Weights of a small mixture-of-experts language model, trained from scratch on English Wikipedia.
Experts: 64 experts in each of 12 layers, a softmax router.
Training: a variant of Adam for the experts, 672M tokens.
Below are experts of layer 3 (counted from 0) of a mixture-of-experts language model. Rows are named gate (a neuron's input weights, with its number), up (a neuron's input weights, with its number), down (a neuron's output weights, with its number) and show model dimensions 168-223. Each number is 200 + 40 x the weight over its row's rms, rounded and kept within 0 to 999.
Before each expert's rows: a language model's description of what the expert responds to; "comes before" lists some tokens at least twice as common just after its tokens as in all text. This comes from a sample of Wikipedia text that the model never trained on. Tokens count by the router's weight.

# expert 40
Colons and name starts
comes before: " ", " the", " a", " UTC", " his", " \""
gate0,266,166,216,294,144,158,139,178,166,130,204,258,256,144,207,163,197,261,214,153,264,196,236,224,136,166,149,148,144,181,157,167,199,240,195,278,222,221,197,133,226,149,258,244,232,202,241,254,237,194,171,198,166,174,142,156
up0,185,148,236,204,217,175,199,248,146,189,202,194,224,153,256,213,197,236,178,171,228,241,183,218,202,207,137,129,194,137,135,139,128,225,228,216,223,190,197,177,250,211,189,195,202,264,232,111,237,194,155,256,105,141,190,163
down0,203,180,177,259,224,168,207,254,235,165,191,207,260,246,270,228,209,225,148,208,103,159,202,171,176,185,147,192,204,210,98,182,210,136,242,217,281,269,226,214,298,217,284,262,137,109,170,166,194,239,204,248,191,197,290,218

# expert 28
Line breaks and play verbs
comes before: "-", "===", "The", "==", "|", " —"
gate0,192,139,227,250,136,158,176,182,147,176,259,228,226,157,274,175,276,250,251,132,217,217,220,281,171,219,187,174,171,193,187,172,141,290,189,254,243,244,216,163,208,171,229,219,240,231,248,251,201,239,131,201,145,142,213,181
up0,272,203,196,183,151,243,265,183,155,168,157,150,162,147,194,165,232,228,203,127,196,153,246,192,122,164,157,252,226,229,176,175,165,248,276,263,157,140,154,177,197,153,153,190,190,163,242,166,136,133,262,230,198,186,151,232
down0,238,247,212,127,155,141,131,208,212,278,250,164,240,188,235,163,191,242,221,209,250,222,129,115,215,106,204,216,205,245,187,161,193,231,216,197,191,182,214,155,173,221,197,265,225,116,235,236,180,229,241,271,227,167,209,207

# expert 10
Years, decades, coordinates
comes before: ",", " |", " to", "\n", ":", " by"
gate0,243,160,182,197,171,188,169,182,148,145,216,210,227,136,203,185,199,228,225,139,211,194,216,223,138,165,152,189,157,119,198,197,173,252,183,251,229,276,254,175,242,181,221,285,227,241,228,198,226,211,125,198,172,167,185,215
up0,253,85,181,141,142,252,241,214,297,178,213,140,221,161,187,175,206,159,146,148,237,228,148,156,171,226,211,201,192,128,160,135,200,165,100,238,209,184,228,206,171,202,235,165,160,193,211,175,147,110,230,212,268,230,289,218
down0,165,232,165,232,186,170,186,136,215,138,242,234,244,160,159,103,145,224,191,114,247,216,259,192,248,168,257,177,263,218,187,180,235,232,168,231,212,212,186,291,172,151,208,170,157,224,177,252,218,223,146,183,196,183,227,198

# expert 32
Pronouns, to, digits
comes before: " |", " was", ".", " be", "–", " is"
gate0,246,186,184,279,103,131,178,197,217,247,150,233,264,162,273,182,281,212,203,166,253,209,254,239,197,215,171,198,196,138,183,124,179,193,193,244,202,236,275,165,251,176,238,177,214,219,219,214,194,230,161,255,164,189,218,109
up0,229,207,254,186,222,254,209,217,205,147,205,245,218,213,223,161,152,176,248,197,200,243,224,218,168,142,195,219,139,204,200,209,125,247,266,274,214,140,197,199,205,181,191,186,252,176,159,199,259,201,204,222,192,170,199,215
down0,235,154,180,224,307,209,202,178,241,240,174,202,213,290,186,229,235,172,173,202,180,200,184,319,147,182,142,209,315,223,180,222,234,193,208,194,200,233,215,151,204,183,190,116,216,188,222,219,136,145,223,205,239,235,183,159

# expert 44
The and table pipes
comes before: " ", " States", "9", "6", "5", " +"
gate0,212,116,179,216,155,163,258,212,147,172,131,253,204,161,225,170,217,245,175,204,202,254,222,228,177,201,168,194,180,135,146,114,168,187,151,269,221,185,214,163,245,141,247,241,193,274,177,210,195,253,195,192,198,157,191,169
up0,176,192,158,240,211,186,277,200,143,163,260,219,175,193,190,175,215,222,177,218,237,205,200,192,219,227,113,217,246,130,147,206,205,141,167,221,211,217,205,138,193,224,188,189,232,223,169,234,253,234,162,234,170,240,202,188
down0,186,259,147,173,186,194,182,158,181,214,248,245,186,128,197,200,240,185,210,198,201,161,204,193,105,215,203,226,175,158,226,228,208,237,109,151,227,225,147,211,142,207,204,191,231,144,268,162,237,264,231,185,197,220,154,183

# expert 63
Sentence-ending periods
comes before: " The", " In", " He", " It", "-", " This"
gate0,227,182,253,251,129,165,163,154,159,181,217,208,235,147,256,200,232,221,219,184,251,233,244,240,174,189,167,137,135,170,155,181,141,224,254,255,265,227,245,166,217,169,220,228,216,229,257,225,203,203,171,229,177,163,181,151
up0,170,158,186,239,211,242,191,235,186,147,174,197,231,156,196,156,197,165,199,265,253,171,216,170,133,253,153,213,223,174,225,190,137,211,260,164,200,214,223,199,215,207,188,210,235,203,195,180,273,247,222,186,122,172,132,222
down0,170,169,226,171,153,211,175,239,212,217,164,121,277,234,240,236,229,162,209,243,224,194,263,221,224,214,208,191,188,176,147,185,131,189,286,189,213,222,241,148,190,138,175,230,235,210,174,196,238,166,176,161,196,193,189,189

# expert 19
Table row ends, confluence
comes before: "|", " ", "-", " a", " MF", "|---|---|---|\n"
gate0,262,155,209,253,217,113,240,178,148,175,195,237,238,189,214,165,244,188,204,208,258,204,202,203,205,172,136,182,172,195,139,176,218,269,186,275,214,188,250,169,196,185,214,230,261,241,239,155,183,292,174,216,150,169,210,153
up0,233,173,198,203,180,122,195,135,228,195,170,249,251,238,206,257,254,159,231,254,232,158,180,242,264,158,253,245,240,249,184,160,160,232,179,211,243,235,157,202,236,181,179,201,216,206,215,176,248,206,152,122,214,195,205,172
down0,268,228,203,160,222,170,179,218,240,309,245,175,179,91,185,190,150,214,217,200,235,123,173,180,157,169,116,181,156,249,168,261,218,230,253,228,189,246,217,233,206,190,145,169,189,185,202,201,124,230,168,301,179,203,215,211

# expert 15
Table pipes, participles
comes before: " ", "=", " Candidate", "Personal", " Votes", " Liberal"
gate0,222,164,265,241,133,185,162,207,172,136,200,244,234,166,261,190,196,228,215,152,224,254,249,238,190,153,183,187,158,175,174,157,191,212,236,274,234,217,262,162,250,142,239,229,246,243,235,250,238,253,163,218,161,154,197,116
up0,204,173,265,249,170,152,196,186,158,227,230,249,201,230,202,207,151,153,188,143,237,138,265,247,200,168,200,220,195,155,189,191,154,216,196,282,256,239,204,213,251,216,221,118,248,141,177,194,197,162,235,180,191,179,238,148
down0,214,276,214,151,167,148,233,259,152,131,226,221,212,164,147,168,178,295,235,187,164,218,180,262,144,247,173,174,243,173,209,136,204,191,153,217,160,119,167,232,248,253,194,207,230,245,135,168,200,190,173,258,174,185,203,185

# expert 49
Table spaces, ron pieces
comes before: " ", "1", "0", "2", "201", "3"
gate0,258,199,221,241,170,155,183,172,139,183,187,261,252,173,200,208,228,200,184,178,220,215,241,206,194,134,148,192,160,189,119,196,193,260,222,221,231,216,255,170,279,189,205,208,195,211,231,189,242,247,157,223,148,122,215,165
up0,227,243,192,230,230,232,215,102,145,192,236,186,182,182,179,240,215,222,229,169,245,197,139,220,187,170,185,204,225,179,193,141,175,183,172,224,233,219,168,210,235,168,139,290,172,239,253,265,278,158,139,154,153,251,190,234
down0,219,156,236,255,264,164,316,139,231,202,192,239,157,124,209,156,228,210,233,215,290,207,220,216,257,198,173,233,262,141,226,186,160,182,179,207,139,135,287,133,254,211,180,224,219,218,175,176,167,303,193,220,142,214,241,183

# expert 12
Line ends, name starts
comes before: "-", "==", " by", "===", "In", "L"
gate0,231,212,247,193,149,188,160,175,166,209,248,197,207,172,173,143,243,213,231,176,216,259,236,231,193,173,177,159,173,195,154,171,147,244,143,201,208,286,305,190,258,209,228,228,194,230,221,194,233,257,190,202,212,197,170,187
up0,207,200,173,237,84,201,206,171,185,182,178,186,217,176,177,219,215,171,252,140,231,206,231,200,200,219,167,226,196,170,233,161,183,249,149,155,225,195,301,216,184,251,165,174,179,109,200,212,203,233,171,230,148,151,135,224
down0,185,227,254,208,183,160,209,268,179,168,220,298,282,195,195,224,240,241,239,224,214,163,244,222,190,185,151,190,162,136,143,246,223,216,176,225,222,242,221,165,216,216,172,113,178,171,249,211,221,249,189,177,164,222,162,201

# expert 50
Periods and clause connectors
comes before: "5", "0", "4", "6", "9", "8"
gate0,223,119,239,227,205,143,201,181,138,185,207,215,224,162,193,178,316,249,202,122,266,287,270,291,207,187,161,151,156,193,139,140,175,263,198,249,246,232,295,166,236,157,267,238,162,253,238,256,254,226,185,215,148,165,148,199
up0,214,190,169,284,171,191,157,190,163,195,162,206,208,182,222,172,183,257,202,178,168,213,172,242,203,227,174,210,164,155,156,236,156,188,111,276,219,260,226,172,245,132,215,219,213,245,229,158,213,250,170,82,142,284,239,244
down0,213,118,166,243,269,188,192,133,191,267,228,232,136,183,201,245,214,225,209,174,223,221,287,204,262,181,206,168,194,247,133,207,252,233,129,191,222,181,280,253,269,205,218,209,170,221,206,197,155,207,204,265,160,182,220,224

# expert 34
Table pipes and starting verbs
comes before: " ", "==", "===", " —", "In", "The"
gate0,207,148,199,238,190,178,179,144,169,194,210,272,233,151,206,203,214,219,229,144,203,189,229,201,202,166,160,129,184,117,148,140,178,221,226,227,247,229,262,197,214,196,242,192,235,248,248,175,247,213,144,228,150,173,220,176
up0,194,197,298,163,175,120,206,151,149,151,164,175,271,186,217,142,183,250,198,158,182,321,192,282,175,175,152,192,190,210,165,185,228,232,247,172,193,183,210,174,232,215,144,283,202,189,224,201,134,248,210,191,206,138,218,193
down0,233,173,180,143,180,299,213,215,213,239,249,205,138,242,152,267,164,134,226,228,193,202,180,175,217,161,184,228,214,298,196,232,244,190,190,210,180,191,50,241,195,171,225,200,188,194,196,172,173,206,239,195,169,252,165,259